Below are experts of layer 8 (counted from 0) of a mixture-of-experts language model. Rows are named router (the router's row for the expert), down (a neuron's output weights, with its number) and show model dimensions 144-191. Each number is 128 + 32 x the weight over its row's rms, rounded and kept within 0 to 255. Numbers have three digits each.
After each expert's rows: a language model's description of what the expert responds to. This comes from a sample of Wikipedia text that the model never trained on.

# expert 28
router:119166132111081126147153159068179158180089162099144104142152101187074110152144138140154099123099138116106136078161077165071109140113134157122107
down0:111090151143172141177151114130153113166158166090110131143122131138138121108057128155119113094132089143124142195097094130119089153162143135116119
down1:080195118182124169153196112136130125103103132126162088103127103137122139122189136176143131057118117099159122101139156060151162166131069152152134
down2:158206121135082104056086165114168139176076163135129172070177134135104120097157126117068128123112105145255106129126123170180085134163170137130120
down3:144137102147161102175104130151135103182087133103125114078124095067089151107146151124197133117100091108131127147178120084112148174141136144133141
down4:185142165117156157144106133090090057142183115094166104179089093123055127142129191064125156130093142158111147154128158108177118100083133084170104
down5:149096057168179152118107148126104150172106122159154095101176151144142109106130147111104054124171143130126156128160091071140178121141124080110120
What it handles: Biographical copula verbs. Was, became, has been, as the after a person's name or pronoun in biographies, e.g. Coker was the son, became the second.

# expert 18
router:115100095140123123090132115085114125130118165111108103166100145137083105078153067120129186064167141149088129140148049193062132105144095059087088
down0:143154130126117149177147113104119133137169133138186138145163139100116189153144156193173068125182130108093086089139139107128145132145104167154116
down1:095169162147146151124140191137121136131168144082179170137124146080116207123154101052184146208107084087111152082156123165081133138103120168110163
down2:125095182125128080180142161146168160092099125114093115143211131162188125141089127117110147154108094118134105140140140096092101103120126133169154
down3:151192112107138176170109143099117148125140137092096073102122167201104137146101163151116139150140132116140196115115092153120087088162135110114129
down4:060138166167141116132122115121123176098126183110100123120084156113161199136143172158097134101143122166233108078107135083113057120207166142174128
down5:176153107108159185158066179127144107102137133108081141068108122159145119166112171166126126117142131086148062128129066124143132103116064140155136
What it handles: Articles and determiners. Indefinite articles and determiners after prepositions in running prose, such as "in a", "of a", "on a", their, this, "Once Upon a".

# expert 22
router:087154110101130128132071095119190153165142175065108073126130154159055106115101066113145142141118110155138190090164064190061063096154149134106109
down0:146122139104153062120086141103138123106142186084142121086131154121051133149095106086115161085123154116129123139086104147083193134116117121105098
down1:122112198125134138152125150086134066172032113123141083173111100151170146141113138160094142145116146166136118158199125098113164135084122138173140
down2:178119174135119187126138103068154139065097152104088098132097164125108115123140118127094090088141140099140074105126107134155078137155103155065126
down3:105177113115108133090081138136089158037092098164168149101151107100151170114099158135149147174111094117115134045111154140133090145086167127103105
down4:125096253144147098127134104097160070113113168063134141102141154124103108112107144108171102122191188152143157137110117161060089145107155141145207
down5:118193164156085190089162129143086140139109118161143154155109129098083169071140116193082136127098068096185138198141138067164142145129128106131169
What it handles: It was, sentence openers. Sentence-initial pronoun plus copula such as It was, This was, He was, mostly in entertainment release and sports prose.

# expert 3
router:066175118145124170095133156097199131168067165127077089111160124128073061140176137112185104099136170148101128162117083203118098148149105091103108
down0:134132101110111174120107108128148088149191172156123136135144133109090179102108111183145139109133136149117103178130128095094154164128099141167182
down1:111123130120086146153162093153193132086143114126136136177086154090096146109164167133173151083134080200118135087105146081080148139068132192129161
down2:148137174126128124135196134089102113101125090124087168165139124101114071182110087090131132108164116188103155086138174112097141163153118087134120
down3:156139116144176099193162140162168097097128123188140102143169135109095123143090120092151144130109113170118122103150072041142107143095132210126123
down4:158099116126166103153120136118132128175134132078149080116172169103113092148112146064117159161205145151213101181156155111137164142109116124151156
down5:097131217155112107155127172145204120142051155122156144086102119135111102104129071118121135150115171189183142101138116124128159130095114177098084
What it handles: Line breaks, "The". Line breaks ending infobox fields before a new section or title, plus capitalised "The" opening titles, as in "= The Sky Is Everywhere".

# expert 25
router:120188145135117162130118116110200159135096099094161105140138147184143120123111109137111105085143127109090164146125057150100109110110098057092075
down0:122148090086154080150081143118079201108125110106123108092137133088062106107183161063102144147105146176147138127085098157114123093146097143120091
down1:071116099134175076114132103118103109071148180155098112106109135109077105104135184083148121065073127125118105121157177141092178158057137094112109
down2:153089178165098220104178090141107140095185098145125111152180130148115119119124143135156128114157112107134121106139151124140107095076075100097137
down3:121193068112164090129124101118152135115082092179137089144127178159159151113102058075169123095146084089091083100088057152127142199143094150129117
down4:152167179128141173123149106093093113119146152149142120141135105105114138145115153131088073111140170132170125179115121162141146147161161080111136
down5:122133060105127125167095129097105123162102086106123085129126096127082130174157129197144094173144125162167136144140107129142128112130167126171165
What it handles: Mid-word consonant fragments. Consonant-heavy pieces inside Slavic, Nordic and other foreign names, like sk, č, ø, Wojt-usiak, Høst-ut-stillingen, Sk-ateboarding.

# expert 19
router:098203124172140163097120130092229175148144129085088112134072128141133094088154116102198129094183146154089128119077052195089163109130128113097098
down0:142156149084153191106145134112083143093132162168101135131159137123135139173115120080121070188141145179143184112202135146175121131068153153141126
down1:192096170153088165155105128101161113096088174136108165123126114111128131123184143164085137135092170101088160136165128150123155124176143188133146
down2:107127158114131158134120145153142126072176088167125149071073129105103107077113126116136085104145143105152130105146101098090134135158186093092075
down3:118086119168138179106119120201127153176129114169141129130162107116149148194138119123108133159119102164121120118125086111136106177116140097090105
down4:131077065194148177098120124084104126168131235081132110120150168190087156187062146134124144099134134142121095104137141133204128201129137111141084
down5:162157163178175081118187167129117162113115079109056137064139131086093149068155120117053169106146122118088109095134120122162154133108133127149173
What it handles: Sports tables and coordinates. Spaces, digits and separators in football match lineups, squad tables, coordinates, election results and biography infoboxes, like Turnout, loan, club.

# expert 31
router:094179091148111144100140131073210113178107127057148129127070096179111157105157123098131153086136124122095121133089073179114168160119101096141090
down0:152127180207113067134157118113121138169171140144160100127100191159120125096213115146096061099083099092117162128115135108141169105084158142141117
down1:124101080122187179196115144164145140165164197100100071098100144144160169123100158174104102080221147088167136072129168164117134112112088140110106
down2:089158118114117084118112115153095169074151169161097106179156181137076106119177154115095124081190169134114158111101144093112090076122110109085083
down3:155117126154100161127188082144158109111143162184099144095100144096136135162040128087105148112086125135116160170075109108089132166164136175150125
down4:132087150130137144143113119076168082158158163147139116150141207107116127078120119106134152172163079097121089119095171167154156137160175186134122
down5:079144162124130134097081151154148149092176154117169138149160169196110143150174153152118118110133114068114091089150092114155136109137210151161108
What it handles: Sports competitions and stats. Sports terms like League, Cup, championship, caps, and digits, semicolons, pipes in career statistics and honours lists.

# expert 16
router:041153182128168133088127166059170176191127148080123079146127112147083108105141144076130145118161128124111152092098078097104122128138107087125123
down0:127106062076084123157089127104076218129093196116132142126194154114121114090090070142150152131125113124135107125174148093159128124209107108122116
down1:186113081100122155104125188154163107126146167183148142178154171130129086154157110076162093107169173154188125116105131129171143148164205151143132
down2:081116097091212136094117131160167153154173076173110087121095113128142137096170151063138128153157107194109162110133107127141084131135110071102077
down3:136118112157138128099142087141121173077076092210126144141129114146156103152108113157147109122177106133108125123163142164149180176155105075120145
down4:086154101140197134173145119138132050118121150164116095097135097104099148156140131139153142152106144196098125147127164123091141174129092084134133
down5:171103104081170082112118109159076085082161155136189156134104169112131103123141083144129095129116141107233155081053113141167110091056119151112054
What it handles: Creative works and roles. Nouns for works, projects and roles after possessives, such as film, album, song, autobiography, player, head coach.

# expert 26
router:074196116115139171115138118069201103193130149159145126129104083151097116117137154073127151086136137168091166113094073178101162106130086083135125
down0:097124161096095124143156089131104101090100079060144090174113179125075138188137077146136083141064165135206125095093174132151068068144081104084127
down1:084124160134176116138139118097125171135109130119161126150111089122170134063109120136184103118170180110167126095088082141163137113144173109167086
down2:091120163116153205102175186136116138139056140176126138096145106111088141171090078147130129149112120080121122107096106138126165128074151104152118
down3:142173098089143147151145114157105069179116121108196151098123162098109157081091150177129154169114113125109168126112102164133115194102111145143153
down4:130160126075117109178139108153060109158094094131095084156073158103177146137122111137103131139073082104124108000128072108147109158116161141098156
down5:166115126142142143112114108116163177097108112108111113089154172139147111063120136136168134143180143156178110087143091114181142182084151163129101
What it handles: Headings and table headers. Section headings, line breaks and table header cells in wiki markup, such as ==See also==, | Party, |---|, Location | km.

# expert 27
router:093136166133106111136098122119215181160135142115099105144160161179078069159122121137168179150132120144080154137135080181061086080110118106160125
down0:161118114142076125155121127105141135091184164103130064162144154077177140141150160176050108114130047110158098114137063127164132104152094111071098
down1:115093167092097101160109150141118136107121122176081137106152165109171134137194138186173120154109149133084112136236102128116134117089071118117062
down2:114088131085145096125139145150151159145139160089132136130085064148103203091146066163112132170085092140126141142080152157098077129132141099105117
down3:161147177169166086116132089134156106114144143086089157095116133152083162177094119192201170146147115094133124127153121149118077082142134169085130
down4:117093107127157096160155113150128129090134192122109136159163165154128107173127130153141165152152164123112141157084125116131093143157138140133172
down5:124110116128052108154078169105127138075155091168135131146130162156079094143119124122127110122048132127128084148170117113117172120108117121189108
What it handles: Music and review entries. Name pieces, times and punctuation in music and media lists and tables, such as Zell|we|ger, track times like 11:44, chart positions.

# expert 1
router:141151073156116158137171091082211133132124162081100140139076107137114110149131137117161116061122151160101135125138077148052139191112099131134094
down0:184138139131149102120181130152113116110094102115122142219102112149121147167090112163195099135111159159112136122076136101152175121108105068097173
down1:152134096166141043166092143130139157088120135110169128154175087124128095121169111109091169086140100131128127114121140161129111138169163113176111
down2:105123101169125108080131127060095118117163132097161094154147142097126170085143077128176069161132117156119096134128134204199090157093101144111148
down3:088098166122092139122179119126154048114177084059052140127127153075174121153172114131154132114110126095142189104144106172139148118097099110145086
down4:115131107128095140180126124137107102085136140166140131172118134126072153116117147206122119166097111188154135181118119120100135152135133146157140
down5:061122145122095158188116123160166147075151079211155141091120143140168125124090140131120153124127163142130116095120157103130135130155127117128114
What it handles: Infobox field labels. Field names, line breaks and punctuation in infobox-style key: value lists, such as Course length, Class: Gastropoda, RR, Orders.

# expert 2
router:097144172131152098089058113154193182158058150099118144106146140151093112177127122099125125067142173151063101132123064149117131133164118072179140
down0:069072203122130164138143128158107121130132100167142136142129133115114110176172155163123173101113117113139155078142168073138144108090155130155162
down1:158094141152133119169103166191169065178143133089168156125153136129142129185092072160107154058072144107163162180146103155098077105149153111118115
down2:101112154161128112169187141141134097114121106060104205155136199126145131113153121079121117122076157155157147101140167062125143140139104165126131
down3:180128086137145186104074162162168150151068098129150068090172158114092107084168112113100174159106158139130118116119145167102189143104097142143112
down4:067150155143054145104127140138192090167130140089108095138204168180101169140122143121137111063143100142176166148128112088128091115155145072107106
down5:079105081139144161149148184162062118126148172160129151164102106144146116117143162125114128128087098128101135127213133078183111144103069135153107
What it handles: Personal name pieces. Given names and surname fragments of people, often in sports draws, election tables and cast lists, such as Thomas, Bread-more, Mor-atelli.

# expert 6
router:098209084132071096116063120124174108109114146085088136175130120157104079140141086103155140108178152168051170138161053183091120083133154085114088
down0:137064125136141112180149075145085084140119096121093187195131232147105089162095103109121095145109138137186148096133111123202126170135135160128145
down1:119168115169146171110139175122177133065095153202169142120107128152123180162136111089116154081112152093144090162084158153122158121160187161147119
down2:148103155100139078123164169167151109095167105077127166157128069148158115129080128135122141099129137135124136175167049136118105097081116113185184
down3:171165090084110124139090148088088177134196153171155089124117149100170108156104010131086142153100146156120120138157102092152122149105141142124126
down4:163115125161111158087168103191124161096139104182172170149073163182143154096113164113124199129049132127124123113132127125127120166122156067165148
down5:121145098118064133185140177114143166126105088118117134128178071099120097092094147158134158094118113171130140111090174128146080125107146120126165
What it handles: Name-internal word pieces. Middle pieces inside names and foreign words, such as Zoro|ast|rianism, La|it|man, ma|î|tre, plus capitalised starts like Her, Henry, And.

# expert 30
router:108200067150100138113113124096146161161121117106135122187145144128075121098178136101137127115182169108095125134171073139080095184138145102184166
down0:113067116146127147090135117148198126137143191144077079085121155157165146144103106085097100142140140132117123140090158153150171130102160114118134
down1:092102110141123167142114128108062121100136175128164124159134110144132105146126115157144166125107079134072111088151131066126116120167111176107088
down2:131130164141099101084073086133136184172166139104135181108189112136146087162185120173113120126156137096111132156137067131161139169098107082127116
down3:081115146153159120116167127109249169146128193132096183139087099180197160110191085043093125165094125138153116104144116101115134146157145189066141
down4:129113106084090130146103110122134193116079133177178129133077118107128100116082134121135115095109163109168116093178144081162133147125138079147133
down5:101101161084120185035118138100109107117086136140101100158057105092152125151090126084078151122111072125133176173168112140167091139122173152143137
What it handles: French and foreign words. Articles and word pieces in French, German and other non-English titles and citations, such as le, la, du, die, plus chemistry nouns like acid.

# expert 24
router:107184093109093092116130093055214142119134154073120136120093108172114084120114159144110182078146158129116151132115092146130144119128145093098124
down0:100132106148137139081075189127134106153126119091112108161139145158162151118092061109122085109127143128090116105186153089149192112150172115153118
down1:156111157188142049100138145065149155102061138165116178119144101138187115075108096091098175079090119135091154112092103097168184185115105116151149
down2:139119171103095063194177100145099187153203124136109131091102147128151174066136157076153164052090106106070129134137132091109113097167130134112131
down3:121117127150120140052122163044143107098152078184157106089120111126108127128143055078147112158095118163127123142125121105123206140067145097143170
down4:142134150106168125139063168155075084099138094061113112180154172083070182123103176136153167121145101082170141126134147072118122107139067078091111
down5:158130143144161175113166150144169100119132122114225128107130123056120062167094147131114098140141105172213114092184093135182242075180074150178109
What it handles: Noun after article. Head nouns following "a", "an" or "is a" in defining sentences, such as "a northern species", "a streaming platform", "a mixed martial arts event".

# expert 29
router:069137102085068092130165080097200135120136123118149120156175119167126088160117118136167184117130115162063135130134053119081127109137166080112140
down0:146060101120160104146086116169094105132138130093190117111133138134145169134145125135109105128134099077148143189110076120117120144093175118186097
down1:151183104120101143147172110125241141154129133058180119159140151143118143100132137147110061119105177140082162181180184114148108110126182083149133
down2:166142112105158078154108091103130094131115115109174121138136119133174124145115198151182093152163146149084161153146101100059113194129148110092116
down3:131082152108138191178128167112125101134131136123119145092120159115142103136108177126139135136128067140089152097121170059081111137150098144158139
down4:190190150162125129158100092110167134191143135159104144143150145161172102131088089142167113115105137113128093116159145187118057120091170187169146
down5:092102112163079115122106159058155103185134090111162180099147090146127124136163141123144134113000126139115159103117157046162096138139121188144079
What it handles: Dashes and symbols. Hyphens, en dashes and symbols between numbers or word parts, as in one-over-one, 46–29, 10–100, ′, and LaTeX pieces.